python train.py --routed_scale=3.83 --doc_mask=true --z_loss=1e-05 --steps=3577 --dataset="wikipedia_en"
Below are experts of layer 6 (counted from 0) of a mixture-of-experts language model. Rows are named router (the router's row for the expert), down (a neuron's output weights, with its number) and show model dimensions 96-143. Each number is 128 + 32 x the weight over its row's rms, rounded and kept within 0 to 255. Numbers have three digits each.
After each expert's rows: "raises" lists some tokens whose logits its average output raises strongly, later layers aside. This comes from a sample of Wikipedia text that the model never trained on.

# expert 34
router:108155077085212137112181180125106164074136148155161057093153101170064177129158127141081081134158140138143160159125151077128106125089085179120136
down0:139095154144096110111157113063061117110139091121152151100094100106139119119153098095163132149125113137102185111114161138130105130153100077102143
down1:140146076170146146116146113125137089136083086107128155104159118130174154119131153063133145148126126206133154146151080090069134119151135200128150
down2:190106122165133136141108148112126097146098129059121151153121146085115134167163136157160161219109106101106124176140114090088129153146134128129081
down3:134151134109155154162088095125174102124109116206159127167133120181135110131069143168111170165160135154128150147111109123063137160097118141136136
down4:146163120149177167113098122120158068064130101091123122087109085082202088157131079125116157125150155150181144061101126167132156100090125171135118
down5:144108127094121134115086112131073088099106154127155132159163141113180137127165138198148082151115135117126075082154099149120109081114164143136114
down6:168106048126107119147092088151180134152106140133108131119150102151108166129155113127133140073119128143144118124079110051162089129122096117143148
down7:104163141146127089164143128145120121150091150141126105121076081145135124153118104075134150044111122106131141096075134096070111075152140174136097
down8:141130123141111110085115100052116106073158177068181153167179132090145205066119132116075178140181087173204117175160167105226070105072105139149175
down9:143151113109138201103120123061083140102158133183091140106114105095127165150118145134199149088123106099155102131150138094114114148125142135145073
down10:189129133092121135095131123116129191120099115061096157136154085119155143176091158163152142194109132100089098131158130087119155082076166087160127
down11:126118124121094111150080093187087114146049112126089040184146109090144112116111147087170145163155088115152184155163134099133149115106167191140101
down12:156101090106108097156169120086163151114137141129132127122086117142121127141068172141101173124125104107085103112140136127105115058090077080150183
down13:099126166186161109082172178078139193140144076113169170100074156100150125099081157123132136105157179038129099169140132126090121198133168125161194
raises: "ig", "ar", "ag", "o"

# expert 5
router:113164064081182136063139169087108088084134121142139146121170111174102122130178056190100128137151149129158150166227142092139112095102093181090076
down0:162151139170129113155150116188100128135164092116099105123113094146143170121109122057168128080151151071047089089096188200158137181204098101103117
down1:183101102121117105212165171055151179093122115091091121141160138130139144113117096058120166159066107158086132152103131156090091119127157083135086
down2:132136117132174122066138155127149159160110144097134144100144171134138166081149121136112141146098064120165138093131103115069098158098147107124134
down3:137188124145098156074154124130167160153094077131101141114155158128100181136180117132133129105124137142135066107125132076159157127120112115158161
down4:146115092106097049107086112179115109189143067181131113156139111133113095098144107121167119169111100087154117117138122172095176145137118091136124
down5:173108138042110096162115109126140111134162089101122133167132121125151100180139138187136124162132113107212156158119118149123144117123195115129103
down6:183174107089094133094184175102100138124122137151138093144099157196104167127136123100158093158133091180129151107058114133093137111153152120143154
down7:160074118131112103107077113095067075119106142136133127101117192118109116147166127181104133141130159073221097117136104094129130095127075142158085
down8:123122108194149115163092124128175173067151125106108176130118094128105205128071187159101127104138123132090112156129137184194110099126139115149138
down9:076098101199129093099146163114158059137087089126180150073149123114155185119187112121110116135117090115129176069096059101130061087139136164047152
down10:136167156179218099128128131143104126139071103147087114142153137150099129137177098134123085193156102164159129147110147149137106137156179098136156
down11:155116062103076137124143131130169095088134146111069132145117125103123101154189183156124182135072098171083086095176144089099112079122083123060153
down12:088119171147171117042096110089122093079064120150048108098178145090140163150158146129078137159106081096141147057127137123147163044185105218105155
down13:161156090090151109156159075108112077118148155173134153164118108165141186072123133113130132137143183118133164111132175151104071153138095139109107
raises: ";", ",", " and", " to", "–", "-"

# expert 11
router:134109131180076116123121087202086111141129141120149173109091160108077143118117144179122115201025101088095109119115125100050142155110146081181155
down0:122165136172123156161203130111109120129099135142122168111123105161129097073120071164093155072141086085102125153130136087140091116134132164166151
down1:151102126135116143138140105048101135117090100085187161065135097121119141121098110138074156146096114133120095143119105121081062159060119176173109
down2:151092156094094104104136122105105112109154168130093090133084102057151126111131145098061087139105122175169127150086131187051128174100140147173150
down3:071104093194122132096104096163136119101092150109085169112134103132168117142172116110150149190127105172154194121103154111118129125108136122169160
down4:152151088115088145089181105152123171141096134115162140156130123158114181144141119079156181092135130079103078151081098136082148185082156098143143
down5:125117098119147087161079116084112148154110153080208111092115061074155085152092099099106083139134104131130140118105182121157183071097143137164088
down6:110125066169122111139153142176072114148152156116155089151121114103149112118092167148113179151071111140156116118082103124156120101128122074145153
down7:069126134108124127111161144160139152143085121181118104081136172131119082150114108148131133112095144152149157108072116085125100066100101101126168
down8:114102106103092121132093150171133146089113088147206132167087095070125168174089127115157133108155167163124177187110110070069102179074110102145091
down9:134135141126161152083126126081153154158133121093145153094107086158070105124132151092072160152174111106130142095138132153094157086079096127092137
down10:129151118141113134120149087128145144146130103105118140097073098118124174110115096109118168129124127203134101054111121126092112158048066166139096
down11:129143114057140102164111132137107072142159103157133120101118123148192138124120167161083107073110130155117137157070166093192176122109133105080116
down12:154147180115135116112124139146061117111130084139126085179148083125137164122165109131088122126086130162139127135186170089130139152093146103111080
down13:093081176164148146158154115145128101151085122173182106134125101154122141163196127157123115124125091084135122191086138126081159209123196130141114
raises: ",", " ", " in", ";", ":", "."

# expert 0
router:102098141112107134154172117079158095129141137151101052172118125093220107139119083166156118107180148186157076119175127098111143079140146096130175
down0:134134117153172132087137081157143137151087191116146144090122177159079097151138135136130149146086133149128122141087102187178135191142094090152036
down1:108117121103151145128113089157162124107175162111115129160195101156080191165140150157117124135173168116172092185162129162188149090128131153137124
down2:131064144150102154150141140148167117114148133056103124150170064155111128163147142109117091134104141144119120096077135071155115125108136090114110
down3:087073088149107137155144117166076133161119148107110148154153061152092222152088115144091109082130127146094170159149104069107124192120143160140121
down4:102121161120094141130129132174100078095096127194153141110121115116122200172072172099083153124150134136151104154164107139102116156095099194130071
down5:080108096171086103117135139136176094136149090128199095160142138152135112123144141145137125136165154122164130150140119069101191130137163145138144
down6:104190162132119117163142089175140131075097107083151108089148129119140124119124131098134113143141098169183155130136164130160123146141113126124060
down7:121086138076166108158158117133162127116123127128136128129069113166160110126152146177126114172136164037163075084121133115170167129140116121172129
down8:125133183137153142160107177079125126122113149109155113118088171110158132116119122114109144118185107115148130116113043127085121124101094139100110
down9:122120125178155158137057204156116161196167104098094105097124184125142105116152151057110110126194135145095135137147129115134131091174185091098067
down10:085110115137141092114107122153139144071120140154101048115137144130125151104165170090105182112141104149087091151142154166140105110149074166112122
down11:133130139103104106143148208158162114153133172182150188154119126157121094138108178163113124150105140157148132139096097101113142141142104123105129
down12:060155102115139177129087142125142129070133121099118093145143098134150145129096119102065142160199096191138148217156170082149109170161164115188131
down13:154172130135096165160110073171090119166143129109083130163051149104098123067117078116100176121100070190113159160078076165225118123117140144125123
raises: " the", " a", " some", " his", " an", " others"

# expert 9
router:156128121106181135155164074121137178150144167088203086092114106114141178135140105059142097107143095177126088180088145150151170162177139184139149
down0:075122123154121146137106138126121140158134095119098109172073141148094129146134090136156117093136136188147141125195130096126093063107171110174154
down1:175168169164161125118171122163108154176067118181091102139104132110067052136163124154114178116102166145098121096099044152120091106133194130114116
down2:069169154118146121140159115183136103105216091121172159145150173141135091094128110124148067119135129114148150170150103129096110081083091058145128
down3:127084185121125095124099169119118087145100098153131057156135126123205150136077161143146150125052115157132113102151166139087101082131087149084166
down4:111116080099122143125207083058133133148146137026142148140066140152144144112067150134154148097118026162107160150145157166117125075111197128139191
down5:075158118143174167125113116160162108092094079126114133148132179148076167120110209103100141121151180104121094105167148160103101146068074084089157
down6:133174140135118135094086145095116080190150086101176128073107104114114081127095120100097101102097171078132130125110129122178122025142120119167130
down7:155149141070107120146163104135185168180120077129110141155133123112154096153079148098141187097127109152092127174126179142080169146147096132103114
down8:109070134143179090129124115130079103150117139149180053144119076170108131104112090092086141128092127090076147173132120099154139129150144189126129
down9:121127034122136153157155107115094099126133090175077152120112150139016106098128052134103100084215153136157174123172109135189118102148140118096119
down10:126146065081147137156094133104130095132161134132161090117107152173136144107137107060125163171170163152165116143151119165131120129167097113084115
down11:168121120104137086146050123134136166106107122118091182113075152146184135063101161188080112101127168092162163117114134083175096163124124144088085
down12:105144114138132121154158161123138118092112124160177090102139105140192157140094168085108108148151101161144106170192124073119160115105130160085106
down13:168110078150112147174132153105157112112196111150114132084105077136114115190096101141099133064156120079118108101144140086125118095109123111186160
raises: "O", "2", "s", "20", "E", "F"

# expert 19
router:183130113133135167094069133193130101071180098137157101149113138150114163151124078055123146090189113150116102153116128122189110169166161176085110
down0:137135123158163161153154142119125113098139163105089140137169089143161105132102128115122152107152187103108141124104089090131121146165117146080098
down1:105179139098112142139151129116111134131121107122139116175085099105088128184140106095110147124172060125178099126091109103143108114144143155130109
down2:149159094091096117121119085084159140084107124127126128147120112107126113184127142140153116149129141123142158162152107125145089150148149157155140
down3:065131137146106097069143096130149163101067139099099109044182123162144131143131144068110142128134095198119118158123159100144097189152143149189072
down4:109170153117147159138072052132041181123199154138129169069171102124146139133130109099159214117120121141067111107153177158106153127152157124061098
down5:124051150159196157136172115052141079153141109207085088110114165149116146150157105152092140145124094125097100128177099111114134142166115151118107
down6:113169146075141110110152079114165116114083144174131099108120100097140110174140075081081159084075129101179095166138181105139140098112165151125096
down7:125044072149135128069081078124050103092094102123108155151121066037136132111154200166154119159143110110106143168157124109165168063120110173155155
down8:173065144169136098190070080108071074112152090161133151163164095100105117204115114145111141135075151152132106137171105104204071202184041143095111
down9:118160152156135141117204045113127120124129186128111142155188147159128143089056125143140145132095155105099113155128123096052100074178110121084100
down10:069134149127145147148137074098134182092119087146065158074050099099108118126126160150131108087093130103142203112129131188099085029139125087144111
down11:133137129132103150155155127179158145176164156074134114092089128134085058134175153175161111136163128096104157166143098167149123113124079112138147
down12:093075205094159119104139158100152084149110186152142133116139165118141122102101181130115149155135098120116130087116132048099150109159168117121117
down13:145171156152105113226122164119100142088147113096115079155084123082109150142143164119094120143079165165180117121139126133124157157167143104154152
raises: "ors", "ous", "or", "ores", "op", "iv"

# expert 22
router:160053169105080121125131147187058186135116102147129074159069207088074143134147157106141115083058122093117155119129148163119177125131152063107157
down0:146117140101126182119139089110171119108153122098151181119143180190112116117166076180123102175110140049131097141128145110082152110069084051148122
down1:162091143122113173116160159118161129149134130112117153160166192126124108110148138104107160115193125118136151127184124136188152157179079136132115
down2:094062122154164137156108160089118180158099173152115108099137070124114125146135166112100058111135106179123142079099162099097102112112074145140075
down3:172090200136113127182098071118108105150135072125154173087107126107160100135141113192128121123142118134054135153123122104110141136122010130146065
down4:144140153129112124139094163136067125122125137163108155160115151087154128079120138170084119120122099142167172101152096087082136082116159118097172
down5:165114154127155123141159094141125125073152118067082224156156103164164141127199133124134104125122173139083155097154124145096088057146115132155102
down6:112194080125071150118117153189148111169144143176101083140157157093056077148126142182124183129122157143147137099116113142152117083202101103132070
down7:094104109079097137151171150096182117142133117180142096095139145101141108155138164157145083096109106087093111154129129088128107122109070119097138
down8:121136094134152113149174165162089116140077113128149145162119178139078052109099124128099153178138176113133169141159129148135114104141131182141167
down9:157138173162090134132146117120165111036140098120155141126157146131117133075092108118062155113165069147136122153155170084186142088083044157122068
down10:156090129144152147173182104153171131181091141132132064118115154071131151120113117083114141111109144096175087162119100115151112163145084114086134
down11:106098155167141058111204199106117183073203138124101089110141128149106123162132163138132104154110096151114095101132147132110122161126103107134176
down12:097074061155165098091147200146142141215137092104171129089171137088134197128055114120165146118086150121155119099159106041133082070154105127129157
down13:096089110153135098086148109143112139158127136124175128095096129070155136121150068146121076148116129134129106078129099127089092105157171144017164
raises: ".", ",", ".\n\n", ":", ";", ".\n"

# expert 27
router:134096162102158104102166123117137107100177056109138119156119083160137116161181106158148157086132161148128138190099169098155180148173123203091072
down0:126133128108086117226144145149072161126135163130115147156098193140128151137114135130077109161108087131089125138059132089142146184149165091093116
down1:130150156083163142116091160204081185171142110155130148052124187122067110133137138129121113131160122102141121157159117131161142147073215115186109
down2:108104121146136091122183138090089117157048128100114114168147159121100111091080156124198138104165131142213161110147096141074135159129154100130108
down3:152129164187189160124150120158101149138090115111101165131095126088126168185111058145148134092116114074101088112150112109123074123166182117153118
down4:168102155134100155145091158184091120144182178115101159136123147130171050141119079150131091153105133093070139145125106138122113189110129085188113
down5:105100151073144143154117175137117215146152129113134137114125175109167145095067158143109158139140135179136141132128099163106177128110094164133143
down6:178089079071171102074174096073204119129124082106148134177156153125146153141151101110138125110112094121093094109107158183125130145122112160113152
down7:150116152133146126130112140144148085108132131131085088146225168164186123118137197142116151142164113114159085101144160141106120121150074078164150
down8:116122083147102144163091117130183095135149161090159166163102166123161142089110119132096175140105116084146136110148124122102108189154139170113114
down9:125080132120132103142130128115175118119129196098058096156140150083170116156115178126179115101156079147172130122158140126156127093137158149117122
down10:148112151137073111175138113123142150114150132097094102165100188121120162118182057155122108072181175177135145128146146121126141110133148142122095
down11:155119041133173106106211157119091088134135133123061086157144164210157081128156145150109111079117112164125129080141074171066148107165088135151113
down12:122173090136074128144121132157143125066081109138138137147174131133130116090144145029116151082131080173083165123179122112134162143138158160125057
down13:077137153101112122144145135121139125132139161117128121147091118137099181070112132071125173164122102168161104118129148122109124162125177072108160
raises: ":", " ", "men", ","

# expert 14
router:082131079105130147126169133100150135115101106117121137086141098142161126122121157133106132145159139140129137160172108110125145175111119117076112
down0:073131188101138093125140075189152095178167143063144130097113169149101113130087112160122151178095106147141162163088129096148117083158082118095178
down1:108151137116192109119147156102092110081077106047168170090132118130122100150214102090129113126152136124182099134155119153154160162061103139104168
down2:127089206072164119089079149105109112083161183118124125164122150157109148140150138133110168128119113145082095110166086133118104125066092153111129
down3:101136154148208130091156121099136122084172094170122172156141060124154121151156095145112119107154200110108124169150152181100179157108148182146154
down4:155171123132127106136066052157113157122082080106162057146125157096130214172137137137145147102147074077123169129113112108114153155165088106173171
down5:132166113115094028110144127116111121155109108126149109191125178185132151156141152115168113150113156124116120069225149158130118116100104121122151
down6:129157126157149151088098204079131157115171087086141141035124178162138121148136132129130170095108169164139106119132104125192124137083115152170146
down7:099092146140058114146072131112090127171098146120125098238143160084089151165148152137151078137154108148067128130137135166151179143179163171095102
down8:079139147064125116136116152137148109152137106125154112115085175124113104128035125159179131140162116132123097083101192142125112123183136112128143
down9:144061119156140128167107115145141124089157145041110123127087066167149142149137097100189123134108158087152189163149162096187089126066134187125105
down10:158156150131134128130083118174165125035128056148155160106116100092127069121135111121168194152103116138144195135115125194062148141139122164130143
down11:119078163100125107129144156124098091161173134096128145123178102135102051112123052125146143153165124180125079121133121159146195106136105126114175
down12:069154180154043151149158109146114136034196099160148114117148193147127133089155172173102140055105146130135135090072145193172110123152112131107128
down13:077156138165107160174148098145161217100131082121124076176105163153093128156162115088119121112098137116083142112127123098059061151123105125185099
raises: ",", " and", ";", " of", ".", " for"

# expert 7
router:152132100109151164140173170099160111122131158120126127144098091198159148087173119140140105089160143136139158125141125159091133133090150107072097
down0:126076171119130124083149101123045133111169117189137143173084109114113128096119169165128158125101140138092163087122151134118113165119098090149140
down1:156169160157101128154064155129113105126138141143133111084119172119101121113143109110154107147174107093142140105128078120117115122138124123113087
down2:136142093158122116157185085165179110085116132154125041134149084088091134134113201090141137107099082065141162099137113134150097130108077147099121
down3:139149121049194092121111166075151139134166109097130116178151112102118139142094160136060122097226107160165086129100188179123090096136141167145109
down4:131110096124106078197129093128116172134122075083103126060055119091136083142092136113140123153147151096186164189136121050177136169194130139128115
down5:102149168084115149144137130184103172161149103113104150152109078108192124100146072182134092136113137095110141157131183084123072166056103158144178
down6:157164110171121128069138136145194171104101090154122124121142149111184064112121078189156043111158139176122129097162176085125113110111136082188118
down7:074185180143130169128087132137132057084073101146168159159119094155182082124150151146162123151103121090111150146106105143129100055166140144167150
down8:161072135113117178168059124151148110104087100100094112098094150158090106198150098211094094154117112022117108109094154037101117128097138095141120
down9:184184122104192131151146085137101157111104205131113142105187139171137139103157168183163121154137071101127103144133120129165087126148077132117139
down10:138093084079143073179115086122143150091113109145125143162131114148128098153086156093109195098086086138137110182102160081138113108132166164155060
down11:102153119109168112119147190054079153129132165065074152050126159130129093099109148141148184146139102171153146136134096109158136132151165149147142
down12:103147119119079112109071119143159165143154048123150102107124113119120096152104092159138150187100159104175111147198136113180136130185156110168082
down13:073139150118087194152145140076087093171112139060100091162083144117101170190156169110174097113042177113105121110128065092040120113123109142177099
raises: ",", " the", " a", " in"

# expert 36
router:101107099110112185133178186094159129134134151082170148096111127137204163114186134149129090098156169145136096073207107147080116080095084114125128
down0:068131132118146143197117164130128137115136055174239168177167106161099103168121124150132154103135104127153198172093129134098108154128093148105101
down1:170117148127124114148080141152155118187095122103177133178100128113132203130153114208118085148113187106133099083121106128081121132121148159160195
down2:129100132063117119131113091115096129101140137161096125155146146102121115109151096184114182100112113117174134129146132152101131151167152204132145
down3:164156123105158129118145184105130137174091179123202195145171139079111113137149132104135120139182121137158160105101151144094099104150129078079132
down4:120134121114160039074127160116114180186090155097154166100111093125057093136126168138116161100156159135146104189132144156127037098149120114125181
down5:167122105115187143145136073110094133109124140099096112104160113121157159111079099083079112110112110174126255171091167107095097194163123138078167
down6:096185102158124089157120125135084160165142108099194120196114150122120150149116098148112103112133150112115144124113141095106117181145127190092105
down7:152142159131102110174163128153084111073121163152164087069138099153172067153117091162120127091110160137165138167154128142167132156129129129146084
down8:114144142097094137157187152106104109146161082154144084100128127137105147083110153160114095130101132077108166112136105137159171112099131127139176
down9:097202080157117126179128112085134134078151167093164118155140132097095155171177161152114115150121131164101142101138111126101102127135095177148136
down10:142176184088122147056098132124099093185132153139118138123080161141107152147102071092147101132135107200140147124150156117156152128112169124130130
down11:168159079068140128026167140128139101109139113167077165126085139153146120122150159158062114130128069132105101139154142119179177086152130108081156
down12:081175127096120155184166178061116049094125121125126150137143103130176192131073124142095156101104115135118165123129114173160109085131092144083175
down13:112106143123160153111147119085114136125083179114114205165112112112113057128175112093105186120145097120135160085164176103097170107170128102109122
raises: " a", " not", " the", " an"

# expert 37
router:150103152110105157124128157186051173117103118121135104118096212109117085107205182101144100031145145106173185138133094155157121125077119068120131
down0:103111199164100135130117169119078135112124137121149171063104118088149143114109137114139169168149125145175092149069164167175092121138120076104121
down1:132141070130169096090133084129104094155072121150159141148127186153144124108100102131117143100092126111106166111191085152108173071088151087126116
down2:076115093056146096134141159155052141128120117112085117172130179075160155163105079138157129124064052100140118164164159184137115198201157177098111
down3:165138163102112171087130104159108136084081142119137127152123154104117198137169034133157186182136118100131121144151122117152127160087102096118108
down4:132221186084085130108138137095167112115167086100128166082103113087148159084123138112096120198133107083125154101131117125117099166064122120136195
down5:160175108127142155113121166118164139142125085158091065069122171080138152090140112105096129155113144153093157105105110141157164166102173141109149
down6:151128159173179167120142119126093124104140125092142133191119102135176198081156108108089162086126062105112110166060122150126150138153131165159115
down7:115111179082133177080174146095083183135113148086138128138187175102090146158114149123142125118129135050138078142144103051075082120069150119177117
down8:050094092149089107098109152110123087169169119144172161066115072133132144089112117159152139138084134166113166180069154108158084124128137129138123
down9:082126192172120156143109104212105162173078145161097076154162141083109146128163140066166141137157164103048104087118123152134143145084161105110119
down10:154120127142139140128096082148114127140146107125099132168100113137059052153107115150177101094145171083153064097112146136152133136193141141129050
down11:146116159142174129089139066115093113136114081156122138182128125168133142137146069172117109185144084159106167191125089135134154136098200125129137
down12:152108076095129092070137127141082162123129081162128140168105098125131111115127206093110086156151149122082138109127150110161134143051132140134140
down13:145115173153172109126152092070114113183121156110155141138057154142071132115114178133103074110095120123089125180129102148141089083132124105135149
raises: ".", "–", " to", "-", ",", "/"

# expert 17
router:090118130127079140133147088149085117149117124146156164136100110127147129143130126142163154182146132101130108119120102140120105123111169130166154
down0:171043128110138116123086101098113166077136104113084144076071062127149123121117127151151179204193136148110088112102140147152154175133113115139057
down1:115104099112113172093162144146138098099126148110083141142145091072096139091071114087136100100186110120130078146173143163132120102117154108136104
down2:103136144158078123176130133126146132133137143158147206137128131126192107122128108200153113140153165155165168174180123101098130148134143101141060
down3:109085078161097132167090075131115122108065133145148170115147118126150126158060136094162110088124148102129121093122123141105143144164178118089115
down4:099151116163121101163070136158124084173061109101122182178133145178115091103071088140093035111101144207137127163146074127167116074149090112094173
down5:083124183140133142183196170169124080097161087059141085063086174170110083159157126101077169109157206116115144134157116139102115139131140058099122
down6:136097139140151109153100168106120092123122108093152059108122084113108088085174143168081085142054149127169123158192099127167082126176116094088114
down7:077078145152084120147132127212104120112111128148160094144162081125102077130109134165132139135165154090127156119103196141110096130139114119089151
down8:075079157083085084132137162130107167060156149134122117115177165105150140123110169076092089148055076145136144148115106081109138090207124098109138
down9:108147153086080140115126130195161104202117112145143168114189151102107129134117154104174151074106098120131134161113097145106141114087079130091083
down10:086132177103135122070136157093107098205167190113138131148106173160101166122189083071135143116141169085117143157167109159121141163094101116164126
down11:070191169135130131118136176136105145146157136102139041081116197112085199119159133146120243133120092149140159134085137124144157115132097132157164
down12:110097115134158126120095138114159172176091130156176120171160159153143056106180132119143066181150167093123109085134176119128186113080160131131158
down13:116169139150145117139090122098183149138158117109054187156122112128172144153112176189057144098109136141186125117129098168157147131071120124068164
raises: " and", ",", " in", " of", " |", " ("

# expert 2
router:110176142135151166116108064137153183114117117087095082118155160088155097123091129101181106049194158118123056200138140159109095152118094177120103
down0:092083123100140091118162103113111118096141123119106133116118108122121157103127143165095090169103157240129142165114130165130089167082119066127128
down1:124126114066119152196142094078083184108106129115096116096184141165122141098094157141121155129130113114136180135131080150135102101105139163111106
down2:074129120165132096189135134072126107084086154104171118157057146076128186199083122153140198111173120127156130174117105118077140129134167131146177
down3:059123104187118104164131070106138143177158127132122127121155153171078145133124028124166115095165094146133165104163155111108096161185149087144104
down4:093116122152126137132122044046110093102152116117115077158176081061091099156077161109080176212104127092142147093161128135107102138116188157114102
down5:114172162101145157145096122114105207069103123140122119158178058126173121115122168204109150130135130092087137138140110145197122169143114122136103
down6:150120098105116105140104131156178118146145119188063124091090147210108104099148108139135107176114119098135149073105118219167168080146188084193092
down7:156134056086135192152130140085156123140149167174129094187129129135167104140111103145125106062145101111144171090176145182080114049116146136119184
down8:113130137123137189155113151204111100165078092128114140107098136109128110137167163091110128104104114128139084123105124137097145145113145116104186
down9:114158135057109152083163098125099181093141085146145117133173118053075133147084138167129139132098150086089112139137108162170095094090102128086151
down10:093089179154181129127106125117106181159074085083069091145170125131125117137132114090179148133127192169074109201160133134188191146149167156113146
down11:148114144112145116160127113164146089189123138114123142114183117149084117125125160109178101098164087109203183086178099112090131124183201108146138
down12:181107102154131116182167083066095116185070160152122095123125150125144144155174144171153155084114099117120163136181157081128117090173159120173106
down13:091105136110123162115133130155111135144090183140084139123119078153110154090122107101147131145143158166108062099093103063101113153176149164226150
raises: "200", "2", "1", "201", "3", "20"

# expert 25
router:023139148133100147117181129106118151102153081117148140116145083133169143148105138099079115155114135100113145151186101125084142164116139123179129
down0:147132119168149159070159136161122069115092158165110123119157110158073132162079066153145191102141127122088168138143163108132109105064069099172063
down1:078112109142136142139138098166156131146108130173094121141112121085150126094126079104135075138111103161127112144149111122147129050101163075110132
down2:139161122110135103142087214120147155201124101141204130138085062144114103208050118108135187120113123135119104111117126107157200124117125179177099
down3:106135109102157125197135128136113100177147119115159085155107157163103118088133155170105090148093149144130115138068185127145167145123139103069145
down4:097141185162138124118091067143187114199073048122122199119092179106152115115133083165158104147139114140181137135107103114153166062112135116100153
down5:184180150125165139061129165159172126116178098123180210181137140148138146118136095122163086170136102095186112132128127170108180134177091156106107
down6:107132143152068156135110097110087188098060187072134108096122134147119130097140114064064093144130115176092121139202164131171147096080088096136148
down7:150163133124152118155128083068172127094136150063137125088168186097145187100150164114123088131121138061142170177144156131157148131145119126114116
down8:177107142112111129116215132114112055157151117182107111112108150167130134179149129116126161129097150125118079100121135120165097100151121140130131
down9:098132093101139146138158116133156118150051086144124121137105124141161129055101122154109122143162123111152039082108065100100096113156157081137131
down10:155131097120162096078152148121149194117125130161136094040131132158149149108139134123109157124129169155139118157127121104156105072148156139110145
down11:177150167172188155106147139137098142124092122134095131129137108093133084123163116118116197117110173165053102116125166106163095092150108114168116
down12:148123147161086150201144136183182129174187124107143122144061141137125119111092192128128174163141150123085071115118172122134082112099108160145139
down13:158135113081120124161123124134154111134112133105142108125145132124132189139165098090129090104126090138126101157151073061104196104117124154120109
raises: ",", " and", " in", " (", ";", " with"

# expert 10
router:135113141180113176145128074169166174111171125122129181129184175114100105150130153056149124158127164098094067149127105195133104188122113124104105
down0:131148097092099129150102155172166129076129101107173117133085116101123211126122136140052199110126169205166094096093171141134142138136185169171085
down1:153109150167110109096055087101186102080124147071134153103140138157108064158119118093110147087162113112090130064116048085134151133185117136178108
down2:179149108092127180095139185122142084112166126125115170114154176125205146125135148145125133137192120131120138146160135073109111123072161151085136
down3:108192197173199157134142101113060146173151158142166157171071105098099143084097121200143094122091112149102148130153151167116147161119134132123103
down4:088134113124085134146193110169097098148127151117103123112154165134160151104056096139143114077141116126128118077165134132100093133127151124115144
down5:129158108138102203142174058145098103103095143128189094083122151073155145144102101147119151160142134099132154095142122148172127145124122114046152
down6:105121066110112134167171112196085170168044142144125068122156082091132163161148120183103117085104157136074142138133172142142106138072088130171120
down7:140116166121121107150110120093131144101134108105096104120129114095164096116114132105068096116143139096123147086179147116209124138103087088151150
down8:109149117147121157119089133175126166124089127107175155169175116134105101147172089149109184103136052109121111116220095109102076097117202098144173
down9:145085132130115135138130194174106170152120193094118134173139187144127083147100108135166155110109128087082151145088156137136072132121117090184128
down10:126132144101134117140169121144153152118068107124143166212122142166103095123132151092108131155096120171163086121150106133093174119090140117105163
down11:093208112162130149097112124092113143074160145087131089112188116068145133225094090185127131139090188183112063160134155145148123112082161198127135
down12:179138164128092127144122092155053139150116163176073146173139145159047100116108162135122197100082093147171117116090115128120143029105119136125096
down13:123066145170092157166146107095085146108142146085126129116072143095161135155158132156182067097140136172170114181142092072105078168155177103148139
raises: "202", "201", "12", "11", "22", "21"